Weights of a small mixture-of-experts language model, trained from scratch on English Wikipedia: a variant of Adam for the experts.
Below are experts of layer 2 (counted from 0) of a mixture-of-experts language model. Rows are named gate (a neuron's input weights, with its number), up (a neuron's input weights, with its number) and show model dimensions 0-255. Each number is 128 + 32 x the weight over its row's rms, rounded and kept within 0 to 255.
Before each expert's rows: "mostly gets" lists some tokens that are sent to it at least half of the time. This comes from a sample of Wikipedia text that the model never trained on.

# expert 27
mostly gets: " be", " also", " not", " had", " been", " first"
gate3 [105 128  92 112 193 111  92 138  55 127 131 126 126 136 112 107 134 164 130 140  73 106 158 139 128 135 105 158 100 146 117 107 126 173 116 150 120 166  59 139 112 156 170 132  85 142  81  66 132 168 123 168 242 164 177 126  86  74 132  84 179  95 139 192 140 139  88 137 156 128 104 120 146 110 154  97 131 157 136 186 161 150 107  75  71 138 115  69 166 191 124 123 163 102 143 131 134  51 106 148 137 144 154 123 125  94 144 125 130 138 153  84 158  68 103 116 143 144 123 165 150 180 158 183  85  91  73 100 130  54  82 157 103  86 180 109 165 115 145 182 148 139 175 107 113 111 126 127 133 122 122 173 103 144 108 117 113 127  48  83 150  88 117 230 101 167 159 132 208 112  99 106 124 139 149 136  96 141 125  93  83 114 118 103 121 140 104 129 128 214 163 127 114 132 160 133 113 144 104 136 149 139 143 104 128 152  96 162 152 156 133 132 101  71 118  95 117 138 133  80 139 141 183  78 102 183 135 136 139 123 140  95 160 122 127 169  83 121 131 143 135 117 134 131 182 172  69 159 143  99 124 193  95 119 119 145]
up3 [147  71 115 103 176 152 106 157  96 119 173 100 168 125  57 158 161 154 188 144 155 122 150 174 118  94 100 109 112 150 163 136 137 165 135 172 130  94  49 194 171 127 180 121 118 141 123  63 152 113  86 175 166  93 177 164  95 137 140 148 139  81 123 148 122  88  99 136 105 102 135 143 122 158  74 103 174 163 121 100 141 122 109  33 123 161 124 117 175 139 107  73 139 109 159  92 129 104 147 146 134 116 165 133  66  92  99  91 122 195  96  62 114 121 123  70 164 163 122 125 165 171 111 154 131  57  77 138 136  97 118 134  96 111 170 135 126 143 164 143 120 143 121 103 113 113 158  91 158 115 186 151 109 112 127 135 104 111  73 131 149 117 131 154 150 144 227 137 219  92 144 121 109  96  90 146  79 151 126  27  71 140 102  76 139 116 118 124 130 170 139 158  82 143 115 114 117 111 105 117  72 133  48 109 159  84 136 134  87 173 119 124 122 146  84 141 124 126 102 145 178 150 155 125 100 149 126 154 140 132  93 137 128 117 163 145  98 156 184 152 109  74 123 141 185 107 140 127 106 110 117 105  81 115  85 130]
gate4 [ 67 127 138 151 125 123 129 146 133 154 121 137  92  73 143  75 155 146 155 175 107 136 120 138 176  96 100 180  96 134 143 114  90 175  54 125 166 143 129  77 125 135 126 125  92 123 154 106 123 156 147 102 153 107 165 123 116 128 167 168 113 147 107 113  82 121  99 149 127 118  42 124 155 140 150 130  89 129  78 164 178 134 113  87 108 158 198  52 160 170  99 188  91 113 183 165 142  74  86 152 124 124  90 134 139 138 204 112 139 193 170  78 143  98 160 130 143 132 124 110 144 150  56  95 131 113 160  90  94 164 160 138 128 169  76 130 128 146 123 177 118 132 148  78 155 118 135  90 120 148 117 136 128 136 127 111 144 121 130 139 134 133 122 174 216 156 141 162 156 152 102 131 177  78 160 157 160  92 117 122 161 132 180 119 107  94 193 154 127 142 172  73 140 106 166  72  48 111 152  47 181  93 148 126  88 158  97 147  81  99 114 141 179 137  99 147 164 179  84 116 150  63 108  73 130 117 128 115 111 132 111 143 164 122 169  90 145  79 163 112 107  91  79 184  91 117 135  79 158 146 129 100  98 139 110 144]
up4 [127 146  64 148 129 160 128 134 130 116  99 125  68 106 139 126 111 161 136 105  63  88 155 137 138 203 127  94 171 138  78 161 183  52 159 157 137 139 136 178 130 127 105 132 172 121 102 116 130 107 149 123 164 151 160 136 109 123 126 100 138 105 118 134 135 108 189  99 109 173 160 203 128  95 117  76 145 174 160 121  71 136 117 172 114 115  81 129 103 136 164  90 110 117  88  75 136 153 192  94 179  87 149 110 142 105 120 156  80  87 179 201 133 109  94 147 132 147 115 131  88 146 151 174 119 151  37  99  91 100  57 132  54 129 214 152 211 138 156 134 176 107 144 135 141 156 162 152 139 137 101 150 165 158 139 138 127 134 124 121 123 131 123 149 104  90 111  91  78 137 110 151  75 181 140 143 112 162 140 155 119 182 111 147 126 168  96 165 180 111 102 143 141  95 117 132 149 185 123 111 155 204 179 129 147  72 112 122 155 142 147 146 118  64 146 110 115  48 127 151  61 122 123 139  97 126 131 151 110 147 121 111 110 113 143 178 146 128  73 124 101 167 116  77 157 152  97 211 156 153 107 122 126 125 162 141]
gate5 [117 171 133 102 112 113 110 131  92  81 141 147 104 215  72 104 124 137 140 130 151 152 155 153  79  78 121 131 176 144 127 104 120 152 187 188 103 164 152  90 113 176 162 101 140 106  86 129 135 119 140 101 117 119 132  95 159  88 165 133 171 178  71 171  98 149 158  81 191 117 125 156  91 119 132  98  82 107  94 140 167  99 137  73 160 133  96  84  77 149 121 121 155 139 132 126 160 118 178 141 106  56 129 212 147 158 103  97 108 173 135 147 121 137 123 108 104 144 110 143 110 108 140 120  68 126  97 184 148 166 192 144  99  88  88 183 161 205 191 104  99 157 119 148  76 172  77 116 118 174 103 181  91 137 115 123 142 134 116 145  91 113 164  84 177 144 175 111 145  74  75 128 181  77 152 159 114 121  93 129 118 143 145 154  76 131 126  83 201 115 144 127 168 148 145 130 170 149 148 115 111 188  74 177 126 125 191 104 113  96 149  89 138  89 154 102 104 150 109 160 147 121 142 178 129 125 155 151 102 165  82 155 125 106 123 138 110 132 154 129 101 153 186 174 149 142 123  67 121 130 110  66 151 128 105  79]
up5 [128  66 105 110 145 109 174  71 113 124 114 107 139  97 184  99  98 110  82 103 127 113 146 125 158  90 108 163 164 134 124 119 201 111 110  68 168  61 130 129 124 137  96 146  75  69  88 148 141  99  87 130 158 163 109 103 130  99 166 128 118 117 105 177 159 114  32 155 148 121 119 136 161 154 121 124 159 179  85 192 141 136 118  95 118 114 144  89 162 142 154  67 105 109 124 176 126 121 109  95 131  76 137 150  97  49 114 149 116 103  73 142  83 135  34 146 130 101 164 177 135 180 182 184 133 116  80 148  99  74 178 112 126  82 129  60 135 113 115  81 121 130 140  90 154 150 106 124 149  61 177 131 163 124 118 113 118 160 152 116 160 166 172  79 127 125  98 128 114 138 130 112 136 162 118 159 116 192 138 133 128  66  80 175 106 164 124  60 135 193 142 153 113 177 124  98 162 122 134 179  99 134 124  63 112  84 137 113 192 113 196 109 115 134 152 131 184  76 114 136 170 124 144 124 150 166 163 139 133 100 108 108 101 155 180 165 131 103  98 139 138 124 128 121 150 146 108 202 115 130 163 151 125 144 115 129]
gate6 [144  98 101 119 144 103 110 112  89  92 180 138 118 137 128 121  89 114 125 148 138 124 119 144 129 130  54 118 138 126 149  77 116 128 115 144  44 146 188 127 164 178  77 136 132 141 174 189 148 190 140 152  98  93 132 106  72  53 150 129 153 120 127 181 112 128  49 130 146 122 147 111 116 138 121 124 174 155  86 117 108  77 119 101 125 122 181 102 175 127 156 113  80 139 146 118 112 181  39 116 194 162 139  98 163  73  84  95 112 121 128  98 170 106 120 122 153 113  83 126 142  83 167 127 144  96 129 138 108 181 153 192  88 148 126 147 133 104 134 115 169 128 147 185 165 125 104 115 147 106 164 130  42 128  95 150  61  60 121  74 157  74 124 156 176 116 149 165 145 148 172 105 123 170 106 119 161 177 127  91  80  77 112 105 141 157 122  77  84 167 112 172 167 118 105 141 120 134 129 101 133 110 145 137 187 117 128 242  72 150 120 137 107 152 164 109  78 187 140 112 147 116 109 171 101 131 121 124  94 125 157 184 119 137 125 149  88 171 148 153 151 125 156 116 149  89 161 105  82 143 126 170 147 153 140  91]
up6 [124 126 139 107 125 105 187  99  89 135 149 149 107 143  99  56 121 131 145 174 148 153 114 183 137 130 124 115 204 147 105 129 117 175 177 170 125 146 117 136 155 108 154 125 162 137 203 148 132 200 157  98 152 190 169 200 113  91 161 112 140 131 112 100  83 109  72 124 122 128 144  80 148 111 106 192 136 152 202 137 126 167 120 116 115 165 126 124 154 173 100 132 120 137 154 115 114 141 130 148 132 181 108  76 233  67  76  96 118  89 131 134 209 128 190 121 197 112  72  72 194 100 140 160 125 121 140  96 117 153 125 147  65 141 126 130 159  56 112 169 159  99 110 107 141 188 102 117  99 138 135 128  88 146  89 154 134  87 205 125 162  91  95 162 220 142 149 150 141  83 185 158 176 152 113  90 145 120 115 137 156  94 112  99 154 109 107 143 106 133 135 111 150 115 132  87 132 129 154 111 112 120 141 131 142 134 107 151 118 146  63 147 135 137 163 138 101 167 151 170  70 139 141 144 104 138 126 148 131 111 162 146 149 110 122 141 122 170 141  89 162 135 149 195  90 176 119 145 125 148  46 132 142  92 116  98]
gate7 [102 190 190 129 141  75 149 123  90 153 141 168 129 137 142 119  68 145  54 195 146 150 160 118 109 137 150  76 159 132 187 112 110 112 100 113 118 108  92 137 134 112 107  69 123  90 116 124 135 151  83 120 184  95 189 152 159  71  93 101 165  98 108 130  86 166 100 142 142 143  93 157 175 119 121 131  97 110 132 143 147 128 157  68 180 117  61 131 143 142 125 122 123 117 157 107 140 115 136 199 127 185 139 141 115  74  89  99 122 148 140 126 155 171  79  98 181 124 184 151 168 165  85 160 148  87 116 130 133  82 140 129 120 112 116 119 147 163 120  91 156 150  86  79 162  49 155 130 123 136 142 132  72  80 161 118 140 126 140 104 145 142  87 178  86 126 102 151 126 126 113 114 178 120 147 164  96 163  93  21 131  76 154 122  38 120 139 138 166 132 154 121  84  49  64  87 126 124 117  73 114 176 107 139 133 102 129 130 107 110 104 115  98 137 140 120 116 136  94  94 152 161 149 119 126 106 180  94  62 133 169  66  91 145  92 125 112 107 157  89 154  96 137 128 110 180 123 211 144 101 142 124 131 135 182 133]
up7 [ 69 137  86 146  95  83 139 141 104 146 101 187  84 111 152  74 133 154 100 167 131  90 157 162 170 127 114 100 195  48 183 134  93 129 113 157 163 137 115 116 154 131  72 107 120 106 105 121 134 127 138 181 138  91 198 158 152  81 119 118 128  87 143 120 158 151 147 111 133 108 113 127 146 122 120 146  67 129 119 147 157 125 122  46 132 156 106 130 110 176 116 180  76  96 119 123 130  97 160 170 133 205 183 132 106  74  94 127 135 137 128 123 164 158  97 100 162  90 124 144 135 152  66 169 109  89 187 132 104  78  96 134 108 148 127 123 152 143 123 142  95 186 183  95 191 156 146 108 111 138 179 124  67 137 157 126 134 121 163 139 116 134 163 163  84 145 122 103 129  79 143 167 166 152 128 141 100  91 119 122  59  65 214 135  71 135 144 143 170 165 130  72 107  58 126 109  95 101 129 106 113 161 153 137  78 101 112  97 185 137  76 114  77  91 113  91  90 141 107  68 107 147 122  93 136 171 154 110 118 156 140  70 132 116 148 149 108  97 106 170 108 189 138 122 161 185 115 162 151 126 188 120 148 143 180 146]
gate8 [137  70  89 131 107  93 187 125 109 139 133 110 138 116 113  90 161  98  44 139 188  83 126 133  92 188 121 125 147 134  61  86  99 135 142 161 130  77 176 111 103 161 109 117 146 116 121 108 206 168 115 147 126 134 133 115  73 119 119 171 131  75 125 121  94 158  97  93 141  98 126 130 128  90 161  81  94 180  78 116 137 106 103 114 201 137  97 136 126 130 135 117 146 113 211 118 159 130 113 149 137 116 105 151 150  80 125  86 184 183 155 128 116 128 148 124 160 129  97 156 125 147 108 165 125  99 150  88 138 166  84 156 168 174 138  78 130  66 115 127 172 142 133 154 175 113 124 116 109 180 129 125 100 113  44 125 125 123  58 132 105  98 159 124 126 175 133 164 121 132 119 156 184 106  77 142 161  60  79 139 115 122  98 108 115 153 147 165 113  63 117 110 150 122 161 103  49 101 155 179 102 165 126 122 122  95 136  83 120  85 128 137 127 170  88 199  93 131 108  94 161 101 133 137  73 133  90 188 106  67 130 108  79 161 144 165  88  38 174 136 141 153 137 141 106 202  89  97 145 126 128 151 119 156 130  95]
up8 [161 118 126 157 101 120 169 110 184 104 143 115 142  48 170 109 127 127  81 163  88 142 115 150 161 130 106  84 170 125 139 104 148 130 122 152 118  57 124 124 170  63 105 158 124 143 104 136 115 126 128 145 116 125  73 106  88 146 115 144  96 132 126  78 126 133 125 201  88 153 191 104 115  60 137  43 111 115 111 150 166  93 105  63 154  89  64  92  86 172 127 164  98 140 171 138 125 152  48 123 127 115 131 171 159 129 151  85 140 175 130 122  62 140 118 165 111  85 138 180 136 114 116 173 140  99 162 109 149 172 113  97 147 139 109 101 143 161 132 143 168 154 151 111 170 163 148 103 161 150 148 135  88 150 117 112 167  57 120 179 152 141  91 169 207 112 106 114 130 198 153  46 129 177 151 130 115 117 117 159 104 124 146 103 111 137 147 148  83 143 132 102 203 119 138 107 123 131 127  86 130 116 204  86 190  91 130 158  95 104 119 116 106 180 156 147 106 136 139 149 153 172  90 154 172  56 137 153 122 120 107 122  85 149  85 136 192 112 168 196 127 120 148 113  96  67 101  70 102 134 148 117 136 142 128 149]
gate9 [102 164 168 117  82 125 109  91  78 154  47 157  68 150 132 152 122 125 132 108 116 144  61 187 132 102 107 168 175 103 153 128 107 145 124  64  82 139 129 172 112 123 132 145  85 116 223 178  73 111 151 108 182  88 150 131 121 144 144 108 199  15  86 131  73 115 129  84 172 179 124 108 142 136 119  65 133 133 170 132 171  94 191 121 138 142 113 119 126 163 142 140 176 149 116  94 148 155 185 138 116 148 119 119 133 133 139 155 154 151 170 158 124 112  94 168  91 135  81 121 118  71  64 136  90 152 133 113  90 152 175 110  89 152 104 177 135 159 134 162 101 101 172 108  91 127  75 142 125 160 121 168 152  84 115 122 117  97 182 148  48 126 170  71  66 124 158 138 131  81 142 144 143 105  84 111 135  93 127 110 114 107 152 144  80 161 130 150 102  99 119 121 165 197 171 127 131 175 119 166 147  52 140 156  88 108 148 123 167  88 106 108 165 117 151 147 122 143 151  86 131  98 113 152 123  61  79 132 140 187 156 108 144 139 102 151  96 133 123 146 161 117 142 120 111  80 128 102 149 151 116 121 150 124  83 135]
up9 [178 108 145 135 153 122 122 192 132 107 167 141 119 111 134 128 149 118 107  94 136 127 176 139 155 133 148 106  56 167  86 128 201  92 159 179 167 106 121 135 182  91 102  97 182 103  93 109 172 207 137 102 122 120 127 118 117 106 111 168  86 171 192 119 134 150 131 183 119 128 124 178 129 195 129 158 128 120 135 115 132 158 147 128  95 177  81 112  99 139 132 176 168  56 133 158 103 107 122  81 147 115 104 132 155 117  74 129 128 142 171 109 112 174 159 112 158 113 174 154 191 147 218 134 136 128 111 141 167 125 117 132 137 136 156 122 162 152  78 125 119 169  68 135 157 125 146 211 138 104 129 133 110 163 114 151 164 124 114 105 255 103  76 155 130 131 109 102 141 112 103 130 116 210  89 135 113  54 141 150 133 124 119 128 157 103 157 123 126 109 158  95 103 109 140 151 121 166 135 108 128 144  93 120 123  93 116 122 103 188 153 149 150 104 145 195 149  77 146 189 147 116 105  81 117 176 196  77 132 111 106 124 144  96 110 118 144 123  90  65 143 138  56 148 119 162 147 124 118  98 162 166  96  81 173 136]
gate10 [ 83 125 128  95  93 124 189 126 147  92 110 109 141 133 116 114 142 106 147 106 105 134  87 134 222 120  81 222 144 138 116 142 177 131 142  90  91 108 100 178 165  78 153 106 148 151 104 135 107 205 139  96 126 144 112 129 161 151 127 153 108 189  88  64 160 135 126 173 145 140 119 113 138  83  85 114 140 119  95 110 153 146 138 167 104 145 132 125  85 172 126 150 169 107 114  97 112 115  90  93 105  71 105 119 140 182 141 140 201 143 114 130 128 165 206 139  49  73 166  98 117 130 175  96 129 117  81 116 183 138 107 132 104 191 147 115  90 154  92 174 121 133 137 143 114 122 154 160  93 128 111 158 133 101 114  81 149 106  72  97 159 129 140 162 123 123 166  86 106 133 149 164 114  74 191 103 170 129  69 152 139  73  89 125  82 117 131 172 121 131 122 117  91 174  82  99 116 143 100 115 127 112 135 195 124 126 124  95 110 152 158 108 148 118  63  90 101 155 100 117  86  45 139 135 165  78 201  93 158  66  77 127 140  99 126 132 148 154 177 125 142  91 129 110  64  60 164 103  99 126 118 146  97 100  97 137]
up10 [118 144  77 111 115  92 167 154  85 114 152 192 125 104 147 109 154 171 121 114 114 123  98 121 170  91  44 136 129 103 158 100 133 133 155 101 125 140 116 159 135 105 119 145  83 132 156 172 123 188 160 111  97 137  83  84 167 127 107 105 104 137 143 186 149  97  88 122 155 120 109 123 118 100 117  90 117 148 125 161 117 105 162 132 159 116 144 189 176 123 107 205 112 190 146  89 114 121 126 133 142 165 144  78 177 104 129 135  88  75 140 130 119 129 127 172 104 121 118 189 122 100 151 107 122 135 122 102 117  74 108 102  67  84 136 116  97 120  51  87 170 124 150 138 130  33 125 171 140  79 151  90 118  74 173 113 150 111  73 161 173 166 106 102  96 155 136 118 127 158 120 100 156 124 127 108 130 181  83  91  94 138 126 152 128 188 179 161  89 144 100  64 119 187  94  76 162 151 137 110 123  67 173 169 129 103 129  75 183 104 109  73  79 158 120 191 111 104 102 135 141 100  98 132 151  74 113 110 161 101 117 147 117 106 120 138 109 146 118 131 107 127  93  82  71  53 138 196 115  94 167 144  35 114  95 134]
gate11 [108 147 197 103 198 162 150 109 148  87 138 116 103  62 116 155 152 161 114 118 146 127 115  99 159  91 135 140  98 193 160  99 129  87  45 130 167  81 103  84  86  97 142 153  98 123 163  42 162 123 189 127 162 129 119 118 156 115 171 114 152 139 113 151  76 118 130 109 107 157 150 103 104 148  79 104 131 156 140 160 143  99 129 118 194 104 191 130 123  93  97 118  74 215 155 118  75 133 105  81  98 113  81 153  89  90 118 110 148 140  88 147 131  85  99 167 164 121 162 123 112  84 114 141 141 161 143 110 116 165 136  46 163 112 115 141 109 158 154 121 158 159  94 127 155 123 157 150 136 148  99 139 146 140  93  66 160 144 146 179 125 110 154 110 113 134 133 119 139  77 105 148 131 141 121 128 116 144 105 161 102  87 133 133 195 132 135  71 117 134 106 147  90 212 198 179  70  24 189 112 151 149 169 109 164 148 137 124 126  96 135  79 143 149 170 148 150 104 161 128 128 142 151  99  62  60 154 127 174 118  70 104 110 158 117 140 132 109 143 146 108 135 163  92  76 110 128 105 143 126 174 129  98 166 100 160]
up11 [140 120 134 103 179 117 151 105 160 121  76 125  98 106 132  92 146  93 143 171 111 160 135 123 142 120 122 207  74  73 114 112  92 117  97  56 158  60  47 113 124  86 113 132  84 103 113 135 126 136 125  70  91 173 202 169 115 123 147 121 149 173 162 107  75 122 107 128 123 130 111 132 154 150 136 111 188 148 138  59 130 135  94 129  99 133 162  75 118 109 137  98 117 110 124 145 106 144 101  78 113 152 142 123  69 126 160  85 117 144 120 148 129 129 107 123 165 176 139 150  75 157  78 149 155  72 114 125 124 110  91 127  91 148 135  94 127 133 134  81 150 147 117  72 168 137 161 160 115 107 130  93 124  86 133 170 150 149 181 102 176 131 145 151 153 128  99 164 173 100 106 124 140 183 103 106 131 208 127 149 141  56 124 176 114 120 157 164 125 124 127 145 124 128 137 121 139 120 106 157 181 131 159  57 143 104 178 172 126 152 138 121 154 112 177 123 191 117  56 107 116 165  96  72 124 178 155 105 139   0 152  84 124  95 109 146 146 103  96  63 135 184 133 129 126 151 131 197 122 107  92 177 160 125 176 146]
gate12 [108 153 152 143 107 125 176  89 116 122 150 104 108 133 197  85 128 133 127  92  93 156 116 120 117 140 158 115 118 128 150 130 101  43 161 106 165  85 135  58  71 122  85 158 106 163 116 140 143 123 159 165 101 194 110 112 125  10 145  80  93 124 119 150 115 168 117 114 105 136  96 127 179 130 211  92 178 156 149 167 137 144 108 132  99 138  72 111 135 107 158 146 127 168 175 126  48 172 112  87 126 170  53 109  98 141 159 136 115 125 166 154 107 181 107 131 101 144 102 195 140  83 144 132 149 147  96  93 104  75  83  83 142 125 145 110 154 180 118 141 151 162 165 101 139 153  97 152 145 100  68 172 131 109 134 148 129 123 131 159 112 121  64 182  98 152 139 184  96 162 101 111 114 138 127 120 161 193 146 145 146 126 129 124 120 122 121 124 127  96 122 163 109 186 135 185 168 154  94 132 182 111 115  83 154 155 140 170 108  78 124 147 182  79  76  94 177 137 119 147 106 125 110  89 107 166 105  83 151  84 148 107 154 139 105 155 155 131 101 181 178  88 117 184  97 167 105 185  83  82 133 153 125 166 145 127]
up12 [116 120  74 161  89 105 152  83  69 116 122  97 152 128 154 133 192 107 155  81  97 124 105 144 130  97 125 108  96  95 163 115  82 145  56  88 135 144 157 147  45 155 130 169 176 133 121 143 134  96 104 151  76 153 126  84 163  73  93 117  38 114 171 157 151 101 167 130 149 143 109 133 123 111 172 102 132 153 161 129 113 137 105 103 131 108  65 154 179 144 137 123 149 148 135 135 135 169 139  56 138 139 122  86 141 152 169 100  97 126 124 142  92 184 117  60  59  65 105 191 110 126 137 104  96 106 155  95 178  98 123 134 137  49 124 135 107 130  85 119 116 123 152 109 128 106 132 155 144 107 103 130 171  82 107 129 183 180  93 134 104 151 138 135  69 148 159 138  72 172  99 146 109 150 128 113 127 154 179  92 180 116 117 104 160 211 145  99  57  80  96 113  64 114 162 148 176 115 112 105 109 112 177 119 141 160 154 156  95  83 162 101 145 213 129 118 140 132 193 120 156 174 114 134 107 132  94 102 141 127 106  96 126 146  41 130 104 139 107 167 136 105 112 128  93 122 180 120  84 106 176 104 152 134 140 150]
gate13 [ 84  97 166 145 145 197 140 136 168 100 128 148 127  81 141 149 107 157 108  96 147 199 134 106 126 135  93 192 155  92 149 142 157 136 154 105 167 102 172 152 170 136 179 162 159 163 150 134  85 149 150 133 113  83 162 134 184 118 189 112 132 133 142 148 131 100  88 113 112 183 185 115 163  85  91 128  93 110 151  91 122 173 107 150 161 175 131 176 128 129 103 127  88 170 106  78 152 159 158 152 164  74 122 120  97 103 170  65 133 151  59 106 154 129  99 159 171 124 100 129 125 126 103 135 112 107 240 117 131 107 186 112 114 138 183  77 177 155 133 181 158 186 114  71 127 113 121 104 109 151 174 172 126 135 156  97 119 146 119 207 112 164 112 105 143 161 122 135 139 124  74 142 155  82 130 102  99 110 125 102 140  77 141 103 114 138 145 111 149 128 147 119  63 157 138 119  97  69 159 144 130 148 117 147 104 121 103 108 116  85  64 126  57 100 103 123 182 118 171 137 103 129 167 115 187 132  28 162 124 150 105  78 146 175 103 133 105 120 150 190 138 134 112  94  99  84 123 215 126 126 114 119 130 118 103 132]
up13 [132 123 128 116 144 128 107  96 162 135 255 163 149  74 134 166 118 132 136  85 173 137 140 103 167 102 126 128 173 129 116 118  93 148 106 106 162 112 122 185 139 132 111 194 132  98 195 131 103 102 145 146 107 153  67 158 122 103 117 121 132  79 125  78  79 115 109  90 156 139 147  93 158  88 132 113 105 168 183 117 128 137 117 120 149 101 111 126 151 111 138 152 123 122  91  55 123 136 131 109 144 115 124  98  71 149 108 116 120 132 183  57 144 168  79 130 157  55 106 182 178  90 156 177  86 132 150 170 118  74  76 160  83 104  84 122 139 160 119  81 165 112 146 175 151 118 132 139 105 125 147 102 195  74  83  80  97 117  71 192  90 119 154  91 106  94  97  88 111 129 117 113 153 153 150 109 127 148 132 112 120 117 126 113 137 132 150 120  83 123 155 111 143 140 139  42 116 140  67 168 101 166 135  76  75 108 102 113 109  90 114 107 115 139 155 184  64 108 167 132 153 138 191 158 178 105  97 196 138  70 132  91 179 153  84 154  81 125 113 134 151 126 110 181 128 128 150 103 114 130 111 157 115  95 147 129]
gate14 [155 109 139  99 158 122  92 171 202  97 168 147 114 146 148 170 124 189  87 140 146 111 145 101 139 178 113 105  61 126 137 149 213 119 119 166 110 101 140  71 102 151 143 101 139 142 169  72 105 142 118 137  68 109 111  99 167  97 160 130 121 125 103 100 105 116 220 155 109 102 148 125 123 138 119 220 117 132 126 135 119 150  52 122 102 141 167 162  82  97 105 145  92 152 151  79  93  81 230 136 189 122 113 123  45  80 105 136 147 106  97  85  88 120 108 103 147 108 141  67 159 169  68 163 205 126 112 166 167  82  96 141 171 114 148 110 145  80 131  89 106 139  81 167 153 104  98 128 122 110 147  92 147 165 111 118 125 110  65 101  72 110 104 115 160 118  86 157 136 135 142  92 105 113  95  95 132 113  67  84 131 136 136 123 155 134  97  55 134 165 164  98  64 134  82 150  99  69 121 111 121 126 112  94 132 110 110 142 162 167 134 129  66 124  99 100 113 113 151 137 135 185 170 140 130 149 109 145 119 136 153 141 116 145 165 111 103 109 146  63 133 169 166 167 155 147 118 125 175 130  76 126 127 123 132 134]
up14 [ 48 119  71 162  95 151 102 117 166 122 101 140 120 110 138 151 160  63 120 134  87 126 146 146 184 136  92 186 130 105  90 129 108 158 113  69 103 161  76 152 190  72 115  88 111 165 138 164 101 147 122  99 146 112 140 111 113 106 148 124 153 185 184 157 133 136 127  95 108  73 135 117 132 158 125 110  99 144 117  40 108 128  99 181 132 116 152 124 142 119 102 135 106 150  61 119 102 153 119  96 123 138  95 151 165 162 122  90 156 150 158 145  89 146 179 116 104 147 140 113 123 151  82 135  89 136 148  89 136  90  85 115  89 147  83  59 151 181 133 170  98  59 113  53  82 108 165 135 171 144 148 179 127 177 157 199 112 135 107 147 168  87 161 112 186 124 178 101 144  67 151 187  89 143 142 105 116 140 128 160 125  83 139 115 144 120  86 211 173 129  71 187  93 108  86 151  63 152 106  94 143 174 202 128 128 124 183 125 103 145 143 139 149  68 137 117 144 179  98 119  87 132 103 126 141 113 104 135 124 134 162 153 184 111 146 140  95 131  94 120  95 155  94 126 107 134  78 188  89 112 126 140 142 128 111 103]
gate15 [162  89 175 135 100  95 161 122 170  88 157 150 128 166  70 130 144 158 127  89 164 171 145 190 179 114  65 120 192 110 138  88 174 127 139 169 135 119 135 104 160 118 181  71 113  81 156 124 128 132 102 144 133 105 141 100  64 158 152 124 151 161 137  86 181 179  97 128  85 132  98  96  46 165 129  94 181 175 146 199 171 105 160 109 131  94 118  82 133 155 154 122 152  64 127 128 163 131 117  94 127 160 197 170 104 135 113 150 169 136 111 142 202 124 119  68 150 137 144 115 111 129 176  86 111 146 130 117 132 162 145 124 123  60 184 186 121 178 139 103 128 145 134 165  89 101 124 150  99 124 105 115 102 115 134 129 102  89 183 129 150 177 123 142 116 122 155 142 137 158 100 107 164  96 161 130 122 170 139 117  92 127 100 128  82  55 166 170 138 102 133 105 124  74 103 172  42 151 126 145  99 188  84 104 144  65  71  86 152  59 156 105  88 103 154 166 106 137 180 121 142 148  78 137 111  77 165  77 113  92 125 162  94 128 174 144 125 151 116  81 136 116 113 126 168  90 129 127 147 147 121 158 141 135 137 107]
up15 [163 137  98 126 178  85  74 143 113 121 166 102  88  68 130 182 171 110 132 146 145  86 133 170 123  89 214 103  55 209 124 118 153 143  96  97 111 105 136 127 138 158  88 179 111 129  81 157  93 146 131 107 128  89 114 125 188  75 131 132 117 137 134 119 129 126 137 101  88 148 131 180 149 157 152  90 108 131 186 161 135 112 107 114 123 121  38 178 151 169 143 102 111 101 204 175 138 206 100 160 152 110 136 146  76 126 110 128 138 126 130  41 104 120 116  85 119  94 133  84 130 173 174 134 112  93 130 153 123 168 135 206 109 137  58  98 111  86 108 115 158 140 138 174 157 157 124 167 152 161 136  94  83 152  85 124 170 152  97 115  92  90 133 148  95 119 154 137 112 123 162  65 131 119 170 154 156  76 145 121 105 125 140 134  73 105 122 117 111 150 133 203 127 123 101  97 128  97 150 132 131 134 141 169 157 104 159 193 141  91  95 198 112 179 140 122 142  88 128 157 187  67 129  70 139 128 103  98 141  92 102 125 116 119 183 125  91 154 153 123 120 164 111 110 121 166 155 127 118 166 117  81  85 119  76  80]